{
  "experts_per_token": 2,
  "d_expert": 272,
  "d_shared_expert": 0,
  "router_score": "sigmoid",
  "normalize_top_k": true,
  "routed_scale": 1.5,
  "balance_loss": 0.000443,
  "lr_router": 0.000663,
  "vocab_size": 30568,
  "norm_eps": 1e-06,
  "tie_embeddings": true,
  "beta2": 0.98,
  "train_tokens": 323800000,
  "steps": 4907
}
Below are experts of layer 3 (counted from 0) of a mixture-of-experts language model. Rows are named router (the router's row for the expert), down (a neuron's output weights, with its number) and show model dimensions 0-255. Each number is 128 + 32 x the weight over its row's rms, rounded and kept within 0 to 255. Numbers have three digits each.
After each expert's rows: a language model's description of what the expert responds to. This comes from a sample of Wikipedia text that the model never trained on.

# expert 14
router:105113068112128133153186123124160087087133112135103071171188175123164148129076140135129148137122127133160119163117131098101048107105068188097124154141097118092108116097184079133129132162145124127103122115103128074154088142142172176086127150112122110124116146082127086106099128080074152128129128126050143128101150175178135109099111140143141081118125120143154124092127167166144118113182153133116123117121159125197130127124168171139218142108119135144132107122234109162154064190132143131101122118105107113137131154084140182124218146115109103087167142141160136174063131081147076148073129116229136017093132159128086191145096121090147126150147125141124144156121089061122092128113169095107126096154079110133111135106134170110154129105137167062184099140101096138098132115082099
down2:073153108133170133101102105173148128121112151164183176134107125087127107125126148129159064128147137090158160079088118117123117125071126142135159120115149168057149137120142138089151181132114139085151098115113096091102131166076105114149139163077099090182151107090165052166103117140172113110128123096138098133117128136136072160076173166188162097149125185057131115095130111122157123116157203149145115120149183114159171009077104101115098100145112141082134056166090095085106116121105108118181177101128093066097139103140151151175175114156116154197121168118096095162180086054098102113160103151136116107165107154149136151155114138087099164161182159136155157125097072133093086180166138120133153125117135137101159100162065165113163111133115103138179140077143136161140201149127132
down3:113078161149097092106095188091150147146119145050154120103104137160106125114132112088095167160156088120126127101090195124191124126130162155078131111095104152153143129106180135156124151096132124094108100138141194151122134161105139151060120111118118181149085121108205123105149140166187150138069132104164177088124057123115097119148178136137125112142177152086190145111156156116107183090159141106033128108082111098136161081117190153135131117118106094149100163048102096098118207150146143105188133129093133131133147089125088153122115164159085126129124144135168136107109108109144172101137163128122125161175118121151167113139110072151047095125153137161160124110082159161143142106084133128090181150095208112123141140128081090106047167116087090174103186131207145129154092078117131
down4:125142118102102112142129192190172142190163138140103127062085120106169155164123150119137175127084118098161117119070127135149124055183123131135171087087137112176096122146120143118100185088147164129128080116121161074098118085152184139091182138126145045140107128131142112114106085143146134116095161098145112181116193186147105120115118143164132119096107082186145116096117155136163198124122193038143127118147132094118100176141082146157106111122083128106120140109150169152153150150181118126123054120156133093114144158097125141128158165146143106124113153129078131134085148131147162171218116057138095124181040161080109144127092121140193110143087133113169152087157177117119149098113056153145061119138146125085107119086142153082111161158101065101117154136115179144150118088071134
down5:161160136152205108098115125140146132149126154213188083123096126132085118223128088116128130097180110083135101114124115105146140096094167151121131121164150134163109144079164081213153142131138183078111143140095087117119129143077138088105109133102109119151114117183108135139133125134129106118156088130112092055149109125166093111075206128118116107118092123135055085156072091157146132154170112100145094161136140140128141140125132166092122098157122133075160115144163122175105138069121148120135077181185180108173081094118119090085140151162047138121089123103047116121155130164179168130084180118146122150126144117081145148187156156049109139107108163075124174151158137133125202119166100106131081074081144155131115110134104145177093189137063179129143136111096103155130157125099151
down6:100081083128186096095122145151113171117144138068165119075084124155124113129100154126115077157099136154129143093071143107172123095145103163111163129111145152188161151197206094137120135126130124185152098113076215123128087125090162063112110198173119174118089120167127105133125143121122115174088129136147145134118104121117153128153142114091076154129120117221186109067169138173125082085138184141132119118120106125098141116106128228157118119102139102100105119100112121114122147146089076136070074184132160073167137127141064154133094133119114164102140186105123052136099165136165207165163158163087179165118154071094169132120161124149088137128135099146086137122113155075135150073084101149106117093162135077145122161165139089162118176137078076145135151139138162119106142087131116
It responds to: Pipe separators, blank cells, percentages and Yes/No entries inside wiki tables of sports standings, elections and results.

# expert 19
router:087113135084084139100167128133105132120146098130109095115134195140137127104127195144211152099151158152112099137119095105093062143158093142098148129163073169083087105132145097177118114166170119204069121133165119102195172156127155111116077172138104097122096118099062139076095132133144149109141098177137153099093126190175123137128084177139107059148165143124142141106164156093135161130143157136146143105073095090154114152157155138104177103070170072143128114093207151130153040138075096136180172120107128095112138169084191157143128165120130070124117130177110130151126160081114087170078126132123130006117163118131099154125134103056171107128122187138156114173184156121165094114144122141128118083137107154151102079108143141135140159093146109084145129161096126110110109146099105
down1:170144119149169137154131111100162133149137117183124143090117117131144185058115187127122112186123099150112100074097155085102134098203123165135084154111153142119113077174103129117169124102088105164142136149129120105093148121090143124113141069119100095116045126111080104087165141122121159074115123162138058146117118094183136145151135115137176132106146139165177150176128139152088137134077062157143166175146125135115033112145180073150133088128130133111143150124137124107184148139127114157064091070133146172072190190152116079107131144132159170135158184101169125099111145134177096086115172127152146197140144057088130119200100163186096138141111095203117094100117104113052080114142120140103119152119136101143134121088119117119157133123133066172158131124076172080105174185116137
down2:156121096140192068147063168156171120116143178155103174140127124141120140123075093226139112110126094093144109132131120103136126100144125118184212153144094159163167140092111143116115109120092115110130138111080087111122103172151062144124172190189153097170131158149091129146138098131144157171124123129171110083193136122150077121180128112158115133139126142073154112125075122142113190148102114035157190110205130186107093183136078126121170145079098127135094140096152134152093142085160152145138129181130077112122129114121161145111072136086122097145115041121088100144139113095156140118143134149151123144093153066179099134146136114109138191117192136134143111129174084125114127131120092096086057078176137088084152101120140108130073211120120114102146159117096117093110086127119186
down3:163130133168108161110105091109178140090132161106134119118137162148103114188119072092166131138085084124067146105129107144127148164170159154115105208076088120179207134102164168131161151052072080147122096146146106160158135165069117087116163111055115204192143156108153124109158098119118147126168131095146084119176119110091142102163118175151142144102093163146185168108052138077194135120119102139143136131114072119110079134137095052135113172122090112103121139155132124135080169089105118128150153159142110125067157086137129120103131116123136167185144142121124107074123134168118088129141099129073179176191134103121123159104134159056114121127161143047156106169136117123147134095144161168154149156158149123143111184098124134096058091175106081154193122089123128138183149128097108
down4:056123085153169093102136143136144151124177110138164127160130043066127126151162135136139202143125101080069175115127113141082120097166155079128106179103128215125197125076159127132121177154124096124190151166118160148109118145123113158109089135141118104124075138143100137093139179146151113154133133123131180116157153155124103152161198126174101068086139177105104111102138118181136127088084112093104134130100173110115130155147096128144106105084120083061062045136154078101083113137114116151116180133128141131142140071088122178182118065105141092121111129168088117156175116112124121142144123133106142087097090148141142143158161118044091177061142148128228118155142175145138133126133120140120178198108090073185157131096118094107100148130162139115168164107131115128188137098131160
down5:147149053083104124137142155153098132119153142153156091140167144131158131080121141176144140103125141123091112110098112220115097104126128067160090198082196179098161156085140142175165135140159149103106167160177135086123102123092122102121081148116179157074106147125123139094124152116106127098166122103127073098113140176155125105155172154179093098104125186097112126128130086109110107167099123165090126157100189102123142189215119128141092096167161047101104096156155143051053156166119047117088135129164148116150084083062141182117112108186078133140098132151094145119167122105110144123162123142097083117169155112132145109180185124101126133128129215103172099176173093165095100135112117141138126145134069154110067079122143115170123149140132096157164126116108176165152104129123129
It responds to: Words after determiners or prepositions naming order, quantity or time, such as first, second, one, January, middle, year, 1973.

# expert 2
router:077075061065101158179127122154103046100124106146142076096119162094169184065096156116134153149124138124145120135104133127084107149114107182095064098171093121119130102120176063133099162207123124165116134090119135098170057144093153178069110148122124117119127063093117173073084121071118124154175106139112206170137172218167116149127137169127208150161104134171137104096120118143083081096125172148125136084109116104121197148133147191130175117128135096149130117154148176162110134155151113152138165170132064077109118172145143177162114118098148109089104114141155120191113113103118095191095152082140155043125141135148118130159123138140161103135113161095127126119168132080158072139143111147100121125116111132120153115151167131115157143089169155081138092137148127194110098152120126
down2:105094114109117121117156182159169152124108152125112116128123130089132136140122136113143190078139050151143143111117157136097096136196145131180182140124018157122158125121130146112115117129135163094166188080095093135138150142086158109129142117131120089142159111136172135090102114136179089148155058102126143119119164084189142092132111151104141082106129158100143129152127128085124162115154056103137135154130103112160078186148078053170101117162167180106190099153125123122213103132138088114117156081084198191100147146132135133181126133099124084135069088148119156123138077143136109132140079101100139187113187171114146148103098113131155174188180118182193120054157102099047112142194174111155105142113119154101087164090120168158121093140071156116141123124131130109145098115081095
down3:141082104172136146140079125188228155066147107117193051092130156160130084147135113076179159141132198173157122172171150094118116130143114179201140094070100171151103099152101121122142196138155128093103138144140117139129103211139125102090184142155111127102121124093144087105129164077112112164168144126154134129121114153126061133070099099119129122151092102177131106115135097133121128123080157198136111131121085112101133118120151066084082098132147143004137120168114132176119154158129134145160205126172127162130133129103150136121090151141155130130098126104128121193131149124096088124133071101147091099136176117161130135158069149100117140144127141136098138185114121128143118126083116198103119142161116112114190066100171122122120120140105118120125064054185161143149139063095146
down4:104115140109082135110152165164145099040121127156215098094114103136152127117126070089159092127105117115125109090141155131103105123155121154183174107116088127099088140130087184122126105162175126094160178150116102147108115104092070114099172119059138143111108120144170127091134150123143138119178092142162180136106142117108113127183148118194140122208119161094153123088086108081075141068094043159122101161136103053121089094119165139163159138126163178132175169103058162142126093168097111139150126097110128141165085100162145132120111084082113150144091135119179053135182151093121114106125110138064121139162141158122193108121127138104191138136152171124142111091161131217088071183104161139138111130153175153152143150142154162164138139138157120173166141104112021122163125136134143
down5:124147110095086137209098136148090118157140034069141107143116116143097117183098131169137146147095167134139101131158079186108112149148125129139106112170109193204111109129130217074114118145095093154115102147122125187140153124092190140124129087090135123171115087068106181062124076104114124102092117130116165100161115115148142135109122147208164163094129171131186117120104108106121154177117117152142091128153162098106170133116100128131108126072159086161147173133115118140122133173090094049118106103178061104092148098106084197116112114165156196163124123120142145178075131173129136132172113134106141164164129131107124082142151093126097169120141156131104059146122138168094139110167083144127116083162097133104177104215166150101137089076126176111096115097192127125096143190134133
down6:106095130112112130112091088160109096116105163103152148154125108154092164072133158130108153138098123098137113048168113110096205123174141097116084142139121068090184103130117118118175103136124078187172141123120095078139121135213059120150139133128119124216144130134077106138179130091143132094131141155161158052109124112116109154107092139178137165145174119143119169127121109120155122012113144136156127140106136129107105067112141151099112177177143182106157147044139152138092215088182069135127050154132147107108165125147145107146120116138120117150163147107123180133057137162130101138088180085118127186136065025142128102183140141123143170176155114140158117077079143150150130118152146128140097124141108117105140121101123156128101184119110136138110130145080174137114120133183189
It responds to: Word-final suffixes and past participles such as ed, ing, ated, ic, plus known, used, named, released before by or to.

# expert 23
router:100106129066116140150215123121131103161110102072130086129157119138126131142132177165185163126099170162150142157095112103101083155121071151106074101142101104117131130111180111128104163148168100118112087131133134115166187126132139160137129170176117125150105084076115100111110156085094165128102119161015131122121167091135136113128110169147101147165128099128174130120153108144131144103144169170160122138123098104186150171143148127140213148114161107123149149116233145139187081189111133121108080152089103086096119140134122203168213124110161102086106150119155154127088145041149097181109070140184146079114134144121116148129106115122149097145148147129120121162173075099125064126095154080098124100168128167101099062168114173083152131084116166072123128169098127117105082160071139
down2:133048145159115090085133187149098119149145117122134123190161132135130123173195147100154144190166134137077169154167136145140148131133110166127155170136140175153120119169127123167114102056123127123144105113089108147105099132105102126122154102118139120129103140115136104156125158130127079074230172121157125118175122161094079092132122098151159102139096153142156145099048144156153131093101160151122105214134101178143091143115090136187117135111114096098146108089099110102093107102134126140106169061043154112120149131126169098127123088095148154156149121102144069019137136075147175085132139156198135144119126159150066177096179174120136174140167147080099138120139146082121142152149089107147065166114195161138089129120121123132094120091052054126131148097126208093120098161147119
down3:134133195065077139127118145120148145086145100105142082064125174134086095088175124150122098152137175151162138162139095098157132058167139084160127109159088148137099103163145092159096161125171139139140164133112107172187115127113095118147160092096158134134136100098097179091086128109182150091098072090161128139115116116124127143043168112094140135141154186160034141116103114081123098127114112175116091053123130102183155139104093164086177092105141108167159159109110095112169105125119120147175169117143085162128065131105134113122191164158162124103167124178160177182178125133142145169142101191083159105091158167098140151098075087106088152129134060172163085135138116116138131087146100194146137161178078081127150126130084153188163148122121172122098130089133102114101067129115165
down4:077116132136122179102153097145069165142117097114109153114129171134191093140178118116135102139155126129127111110183151114178178181159174093144083156153140086139116140139065187160193113130131088096111126147136129065089123095166171123103071108112127132132177113146173122134148117169097095063114095113140142139096159075044181109124144148083104136111117140089107129122155125158147115147124132158149120104074114114091166131119136150139149111146133115149146070170145146128127137168073113151156173178192159149122206159146090105097132094092015157171068161140180102081173149155121116115145142152091150106106150071111067190050101133114126140146167146123182130124156099174133140081152116102206136145105160137105145128134102075106115132114129068117158085087109190157093110098185114
down5:173096133170154127112160080116134098130134104149065158115227121150127095104148109151101110137190130118147109170125136147132136151094123134141142162111161121113105098111100136107121112137172115129148121168113078055114124145110132125110146094139153112125154091184149135174140105147121066086102143158104121154052156199137087135119112112141152109123068172127060152159125092184121122080189108107102132114176101103197132134076177092097110112115079151145089120117104052165113143128090109153174215130150084132192141148110137093128143104130136153181116105125121082132164140102140068108184128121117074151117136183184115118202169107099122146157099127125132076098076163167130122043166122123136114136080164129153143188127079086144128145159077178135174146119164071096160199138177085
down6:131130175079077152116173114107139118078056089120093175185111138162178122126126146095168146113161165129113130110170098144123169178101174140090137162078157092171136020140153117151114174170140093133129107146122131095134152139119054148070141111136134114174093176112111140117148129104106128100116111109150121119085115180167125141104061138149089150159099141166126084186149186158131107092135133152155165132146092086156162124131218126098152095155087150117107122114068113170143126147119162131130135125121105135219144170132204062078106077114141104150151109095119130112132129140083123187140143093136125147151121123175108139178113087114126159153053062199163111114107185118054070115121087183152111115126175128113136173124111072092133109069110139159167141118133135111165140138138072
It responds to: Pipe characters separating wiki table cells in results, election and sports statistics tables, plus semicolons and coordinate endings.

# expert 8
router:083127094133129154150117128119107083160131092125100050077171148089105173130155093154117173133091120147097147142051126125114121136167119167130091081169078113119121122136160113117116183146122143122125116080079150092102168127115159165146113156104109123145160106132053100097119135136141125179125154157102169125087136141164109151106093180056155099163085113177152125094157183175140096120141174114117156095136103109155150172125151147113162162102138066121143119082169159105132018136115165123168145139084067090121137134136129133187160091096115106097157119143117130145145097097125074157138133218162137000137124158124112205125087110114144103138119158123099141154132157055133118165182186107137124138129110133144156103155137158109105158110134173036160182128113111153091101118104098
down1:179134145136083138067024162104151178146157148082102124106150101142124147188138123085099135182118151141148118093163158118141088179114146161131117127134139106183128186105154098141092155156164125127082107117131131128142179118112097103097157139159198123155090072152055158135119116080163122155053089163155073118136129124113120136082089148134109127120143136139164090184143137163113116202141110117158099111138172155180146196131122134098124163128105090128113075175131097110121153038150172080180111164122130139093103064119147129091162115071165111154142123084046141130121105099090153111176123150100113092106094122145120172127093155130096101180196143140117104086145119066145185094149151135117168113107138125092136148128114170098082161124114222113104217104153096096139096102126134
down2:121085163160137106130124166189114188127179193131087154156094119068112093173101138152176131119122153092117105128137109073088119144146150208109169133152029117203086108122126105095103130146182121156176128084050177063140156130110141107102137142186132139176153153129103181097179171149150066075091128197109155106078116144142161135124177154134134109141137165137161103094115193121108074147108163152137177124096129154118081128146124084128133086124131147133165072163136117120099153108093118122105131137102096136109118131102126166118136075115180157064083127169121150152086183161094101099059139160167151066150105107172110122104188176166160150103142112123121136070104119096132103208087136117118093122138104104086146094122155170125110097114085118069105119119174140127171143113142149
down3:125101135121158114104000127127125164114141148092149151173079117064126167150124113145125140132176144084135116163159134041157123105178094159113128131083150141133123155160149126128144066111111126125158144156137152132173107112085127108131122136143096101158116156133095145124173159113109170101139147177156161137158154168072125095144156147109067156049186120117138174117125140168142107132124141147106113182197163101110113113165126155152140105153103089107111097163167126081082095040081146121114127158082208139111064141117159143151132138084128147099091126109079122113114064136162134135103157141146082061112098100120122153143144123110113119063162149131140109167131107092060228155093131100157128156200106099144131080122122165147176151119145150128173209126135138079141107123105190
down4:175123132133150120122155125098125152167109112112102152053184095138119116132088139112113127145140165113104096145103139212142128093109121079128148128098163180212134129073177161115152100158101112153120126066169131157132156142146149047167122098131154122172087142107162121112050156125120112128103126123109113137142138169228158109129106088120161052107137128157143093182124188110139100163114119146108152118148144160122137134102153029181106142155127094154148130144169090132126127107130142036063140130104107101157093153100099115083173146140176131187142101061067141102079135185173093064110049130062069115104147129153099148092188138121128164046131116143172132170125167095128086169102146152150159134137129135139110121072133116135115160101146182142141146138113131114158175129114095
down5:126166124158090123170093122102119126144169116160136141100151062151107097115136158057094078193060110112048109152186139129109154138078130076221091159141141054134137089116139042156206162097186126099137130143153147157142174119105137100111150162103114069123128099180032142111130080183143141153161117115159109102207118177146117157141150133109140071128077119173128128177196151229069168125134139071133150130096110130110129150134103119116143182142117106115123122119125150083093105116119084086201124110156168143123126141108175170114157073138109138116131090139089136100135093084094090162124122137104119099121138155132102165193147180118121084146138136141095106135119158126122155084171129153095215139099114157137157118119145150158097088110119106101090144143153123125128122116133148
It responds to: Articles and possessives like the, a, his, their, its coming right after of, in, for or with.

# expert 6
router:147131127083118125112151085118104146117136122131102118176167151127155115144115134143139198143142133154143103130127131108112165138098108170104143147192086155094046084127203094172126152132113105130122075131139185080103100119136168151116094122127148117102114131101141126086063207102117124104163060118132173108146099182171112123054077186082084114159113095102156151120131180147166114104182159169173088142140133060113118187105102164136180056106125095141115088144185140138149110131172150203083213135112166131145120176135131165201133143100108110115081138104121100143067177151104066148098157075162202077137134143135122205118089145117167167132087138121147124136146093040115084138116157137148115118168116150122142095089133098110135110108108141105131112120097122128136158152108055
down1:145114101179177164091110146108133183105099162140114126144113100102160157116116146119147093124129186147140121102174147159065088123159132063084119108144151112114121114172139134099100090118060130136211104104084163104111116172127073088161117127156135136094082128131125122156131195112163218128150113104223185130136141153147141171166032114177136169131075129201163099167135162160113151154119109116117103123072152077146126136095171137129137124117195149101098116161154080107133185101112163115110146120088173157104186187068116151117090155162106125089102118150107134143086127133119155169124188109071120150154096105132125141128126146148166082086210114104147146092071105145104149141111150085091085175129170098114109118140152075131127046131098111133093102143179086125107147098155088
down2:146165192132144161124151087114124156117165121092138147114105097098120083182123083149163124151156068151049156128159117129113137120123119165148132107125152121119097126165135165167072138104096132094141124173207087093098154151162114159122129112129089133131164124115160132167143217118082095137140109123140099090134043071100187195167133151188109121081065084093119165139160144106093112136147141175121146191159108097154119135102124072126156126123106107086146129129146129191079110161118147165133183129113147177110190157163088160097092100098130124133105109139164117126155143114099123086191114130143104121150032181207143148147133128086107159130139124089141097124055159081072133132126083111162086175140101128179094115085108138199094156129141097086064114134163072123159125151158082
down3:129122174190102153078073142132098113114116145117125162146103113153132142061199146152090149100086095079137126073095130125130112119153113120154088161185072170165091192150125191121123124106113065117181209148189133154149135139163123134178069137101125120082190084180076114070111117125180135143188179139169117078156099107159092123116120104137149156135134172125103152125131168098195104119102109159127087109126139103112156076168137173135111127102094100143169152108101205063150152045170146116160100116159094106131121110100175185141139095138117159103130138119120140133141139117160156106136099094107150145142126150072149061096141135163153115116114195109157121059162162101137164090128067111088184135163150155114089098109081122131170113097131048123138154066124166129134115128125098
down4:131086106150098109138126124147143117150076129097144166097123193085176097103128160083175124203161125106116132207150145123097126138178108132157195148087130187133131094157101161096113139113129086173117116115213140089137147168108088100120164094109190107098111115132142058138062142029189125087157092101138130127152105103145068115119164099089155097161082158128117131138150083135178107099128182144108093135134116134129108102112085104134130123092143126047138149103136121117095210140122106143092179123111126143161176102199092096177128124111124137133164167141191094098162167081095092158111119128145146163157111169107149151194171172107082127100137169171139140148066078133114101112098153201119108173138139119109146123109148115133119132177082115120159096102158116058168121161063136
down5:161090132072132183126072122051120127143109122163150148138132152117185055089147087102154072119182078114173103119108098086115129127142068180080158144169095122155115157065123123088152090077172145146148122085155144172116139081098095111110135102128088121137089215116144101126121076131126112161093090117150152163122155107120128152125142145112161147100180107123180111122112071114164132134154112156095149102173150118098119101093175110131184084115115182101165144104133100148167208105125116200217165182129094122135092103110109140146093162145166134147074127118097121173119096177108105115150052069123095120122179099094145084060110139121134173139119155146119150160142128155131150194134108209122121138095106171134180153124167120142129143165142171124119148170119091068058157097115141
It responds to: Head nouns following the, a or his, such as film, team, season, program, aircraft, usually followed by of or in.

# expert 10
router:094139093069130122151156166181115114116173098131092084109111161115162166154127149135146179142082104183128103139043133144125067102146056164105134129113123153095065103141161109133122151125184133110147113132154115066134126114106186176118165180078138109118114156111097122124092143101133091170112132108076123154122167228160154136083117122113139123100113149151150131158141153133140151090182113109139128114143082124124085167185139141143176130105097108116067090138192093177141030255121125177136104107131120109194134154115192150118188183137137039090115178157164123142079129090122114145132159087136091079119098133118094148152075099105140098173086131109137089109158157089155086077166110123148121125116082105132106131079155138137129149112147134092133116134090148143146134137089092
down1:111131091145159122099096184168122157094187066096043126093115081127102112182129111090126226127126143172109099119128116155077126100153149122142109127091121099182147162147137123073086092147211116159188159175138152172109128070110108131147157146107141143105106147114096109108114137162174150153141144117173110129140140186120135119170112094113105102119117118125125103183139149103107150133089101096082240145118109135104136163135145171118125139177155125088139106150195142074090133099125085042136114121093125106115103174029136184156127123161107118139082123102091136163139158087036125093162183179117077148118117150156154104165163121069135088132160122149169113102094143170122164075150136134125167175143102103135137120147105086135112122144107095086126184143150182133133124108154199
down2:173145164131172096148130106149065125123092121136128114111127115175119132132126140114165148131117110139130046157103140121132101106118097142146178190102122151134137144162099178148173091210181149132110090180132110122097153138166111070114087149118129123145140067057124112114120100115147100143095122107123071088120153112152136135164103126129149174120112137130039105178145151084138149167092127147143078159093129147184108104109209118126083139141116123117106116169061116136166117116146121116113156124169068030148067081036088087048177116151138189150097123156156144122112122103149103069126116114183154113089177117156145134125142082119158149115155169127148108114072097173205139121081130121098128156114122132231131130126144143152143127218145130061139094117124165129157180134110110
down3:146131136158093110170157135148082152125083127136121153112166107077063075116069158127126141090143173112099120146158080099146182152186130132152151164109109125165159123112089160114122112124156150177113120165135102159098081128120139096205169072163112042120143096143125116111114057097157132172123114144116137126124066170162079148162120155105151150113135126091123128125158202084140084185113104132141148103124156118179127173143114132144086096114111151118175181103078166111075135110152153108108088079109133064110122111148097101093176146112130115164122111159130132123164095119126095099071183105190111226187157117122152104119133136148130176134086158126137101082107163119151096112097163138098143166072118087227101151145154209155147078134111137138057117110186125173090100123091188
down4:152094106138217117141131137116099070052113172061065174140114074095121143121088101129105129124174151146084079132099134160188137147139176127114141104069129113065128118108129115090113106124181101094103174112140116101118107080110134183153168172157076106151088168189108167132174141166182146122173194137139089141135179142168161112150054136130108070140150096055142122143113140155121095061147141119174172159158080176159131088177121112165116157102124134085121180165092118134119110133092117089095171116108132204146105132095184108064105117146138155137152137094205078131140082112166145040170126158127139142111167125099159112136167079103137119114133132106186118099142146141126144124078092156119155117142169137103124155104055147100106126145109108166137139140156090088133167124158134
down5:158157135134101141140171102121103147088066150180138128116116103153101119089131167125099133157123133079106153096104093098157119127093159129122090122158122119137156117196177147181141115115138167137071144128152130089117102159147066139145133121183145183131132050154220118156026163161078141101131072088130152084105079123128155189134099140108111068146157111069160132099138107136177104156088140174066090145183181137162154111089111155132161160103133095147114127107149070042136117089163092123070198210131133137175122099156105172168108116145145148145153074160073077130156131146140118106147118136127102109115101140179115157149167166115143133133063140116138157105087103144198151156187155109157125133074144169115116091103139147127160112116129106153132146064107110093125058165104100
It responds to: Numerals and digit pieces in scores, records, dates and tables, like 9–8, 2–1, 4:10, 1898–1900.

# expert 7
router:119122111107112127174248122097124111123197099072088091136137198137161156112092176133089169129118146171119127125112134139150102143110132148110097119146083148107114105081101093130117117170161119199125122111178116090085119123115183151123122153101116052132123073075106124083107131116090110131152090137039123140117126160138150121115113178083151081137123129129179146087135128122139160113127133143134086127102126128096168148122127180104131139101171113130075117119250098127089078158190144100141119138097081108132112156137093190153061126095117143097128136148169143138071149209146111165131150141083113059147117097123106189146113142126137160147111140123098136064158132131123093164159175146192147119154095103156089170144115140120139139082171091071105117109125169239124106157112072
down2:083151158117097105112107124126149097074122105150118133117049152163155144141136057147126112155138120148148191117071128123105152185130139183089128127134125130171125141084112109077110137185151128101156131136137159099173090113097127076115168122124092107123087173173179104091135123073143164118160176149134141125131137014159118137106145135157073094133042091126164115118073093176139080117145188141159129072166142123143158162140138156093138116116137160107196173167111148138147141180132070105115074119137180182129125067100141068128116086126151166088094163107168191183118091110132121138113181126161159153096182162094091106156184094159117100144127142073116125124133145131051095142160086095141113184128153075114178056118162122118164156134090175153119143109125117157083151123082139
down3:164088105143179131139153138207174127164071109149136134102161160104115126141140138055180139135117110121103154154198150143101134112122092137108160109123137144151135147064115153118180106170178134092124126106083154143067140139135172163140127138196145082103100087135099122105201096119117117068115191136073119115117105142111124147120106104192165106123095135106091128160089139140123132111128156142141145128151139184090131106161084096166112146119081107150133138123132074136067123164147124128113178115112098126088122167107109129140153136120204149154179078146085080126127177107122083158132050091138153137064105117189147173094115168085117120122109021147160079149142100145023129089128146102083150112127167150107082156139149176105138121109018152123121186179116161167103107110101131
down4:098149109177147167067122184159162164115161104133082137114161084179092081142120144117114129162153150136164113095128074154135191129121137080167097095088113166134133077139069144120167132106145155100140108083107177092143123151127075152182134135172099194145106142138150123128133200139132109176104112096162167060128105094114140140174217118109113142151104125040158114093187074158138120143153147115066104098189106058102095151172127155119143180156085129133084087140094160116150125121141148140153161086158171113122112126070089086127134117144102138168081087136153116094114161153103120157112067196132084127100053137121050103119079131080109117102132155134127075157169131113166130220152189143061158132104163106141134143117120120091163126136120104127130096116166155146152161153141121
down5:122098157100112115110141127085106133145093124154143090107156118157119104164121087126095151151156119152158145145143117117145153146170131067072110149113096129159156125099156081116075173101123171090115118168099216195128113137109108134133142111165148125152119084119116087157160141087141135129143141164128100127174193101084114095087119102107120158183255131166096055146114179127148175101105161149132130130117133164117131162161148127140149147111123167144132113097156122125119110150183125109108132092079126184039015113162060162075177104082158060157166167118151126103128154130144123118087120140142184103107120099132113123115140112140093121095177047138164132108195072096105140097110157130181089173193121133134175123153131086142128103083126114135108130090110166082154083103046142
down6:061107130153030067116152138102136130092083153162141104129106177135150118130143153061147134147125132125129140179172144130127104173101138122124152134168090070116136147096126112171125104177105131075082139158157134121174106176142107134043160113166126129191113157098130115099137170017160190085107150116072133155075146175118112098132143166105119135129129173100123132163077132155154145109195155189150123121143213152147126151127151166090160167127126191144151134120167082126119118177215098050068120148127061142130111111159082143140194107125135157101123139157113116094139095094146129083132133124070143087143163109087133108143117141169136180138144071130132099124117102148168119138097136129118104129156145184061117149128099146156151047102137076113131132105153142144164097081115180
It responds to: Line breaks and leading hyphens that start infobox or list entries, such as "- Location:", "- Date of birth:", and breaks after sentence-final periods.

# expert 1
router:101115044062111120112217101099131119109135110129103067135119133119156142162140122104126152124111148161153149096075118126080129152130133197139073101127076111085116104115140101120109120179130144094094128119121163133112151159111229142087140166099118109097125123099085118050127158074146123157111128111069161124114139162150129084125095183136153112160097162140181136123179154160112166079149117173105128121141110075097108137121162141130166161101182111165062146141165128180134070178131186153091152104041127100135147129148115113146155151124144109108175153154197145174166133143198080166080131073140131079131142126112096172097099118094165107117128135084073122158145148036105108145167205090201113095143082137121139150130158152138175155087164153111159128142114085137086119123088110
down2:168123088100133042154119162117123101128117166160162143076146155153145058117106108082146109120149118109084101130137130103122152161174125140099110227115147096114129102144133123175075086140132115110071121133165186097184073111081135189114204133109093137140085145083135045093060155144117139096090153144089123091054166148112119105149110065122106146141122142147127161130162126122114144149147181118103124146169072141201112093129136137089162078155117176119145139147078175091138101141076121141117134157133142161132163139130137120151151140197077187143104130116153076101150143133149096126145137129082148170180091129114170099135134183185091105136070170179168183103131134159095180134049077118119175167102057129137128154132080134120138129117137156124146171139104125138144145177064099
down3:073149129143119137097046117123130121076146156130111094112111112128091112155166108157152147099083119142156087126122123148178165072178121122098084153184145098136124125215131069097170148141174168199118121152132179210161155097109083125102107046131127140091084146117095126159141102131125141155109163114154136116097150088128147211106080120078075139188149074144144101167137144127135100114127187118140201129145104063134179153067109159113097133095102097130168170191127166127137126105138130188135089091138120157098144113141174115104047126129094134104157116118125101098204049097144155120128132143119113106159167133132166165069136131137132124155143156076103133173142135124110205124108150124102144112116132116143113106169028157078094147159101132119144151087067176090117139146133134
down4:207082151137126125154138137179135126076097157152165102124191163113122140090120124120106152164138150122159129138143130107122162161186179104129159116119159151198126035121040095129084127137184130092154111133115089124080112157165150118131164098178118069126144089142070150142137086091086121124102116113124136091093164158140135124113095115123175148141125149140080193143153174126040120086120180154116135123170100131129206137096147098148071148100150169131067167129126094159118161130127148139108129125099179098121158150125147120107153149104120138103129055103104146183126164157123079150141102134096148203147079163163112140082096103084187184165092117154123075084100071097094148158129097125132144129091128091181055168174162160137088139093099162169111124163082135146077078103156098
down5:165117154082136136181206086116183154178119099146114164169096142144131150133131190117176161088093144161109111126113123100114153142100116120146053158074139109155076172163110125126129104124089135129182169109171116148098153123138168132085131145134154178170107135143100138164186065093147125116154143141120142143153172114151160077082105185128093114112105134161187152119151159164123095113119095094154130164161080099131154116097109138105124116122118083057070169130160116079178138109144121118163097033150141151114047133112099109175130084128159148164088118079104174138134113054085140130063142165124081136109103109133157203065118121102079102129131150136153165172087127149182186056128155157114160117160120163150123094087062140143160106132102103118073150136116136171197076130121125
down6:098158161123128131146102137141130177098138106111100081119063083101099087119136070117077111100146141125120120143142152146115150073165139077116142149131205179166108174092196134174141116081114103121107087128110178140102123150132094120134123180127183182192141131167075147109172171172140100084135174185158144165069092115123135127078137097095147086151099106098127060171110143147106109143124100080179150146146092148145101133164076167153100063133155105115166093107132133129113150139075133076122152120134098159116139109123099120162127129147140162128169111121124145084148067104169218164090126147147104155132099127122157092153143124183117097127116087139158093231181121160142096116081083110156148100079146087109149105150081103121102179054136182118148101056186140114202103154132133
It responds to: Closing parentheses, brackets, braces and quotes, plus line breaks ending list items or paragraphs, such as (PRD), \right), 'interloper.'.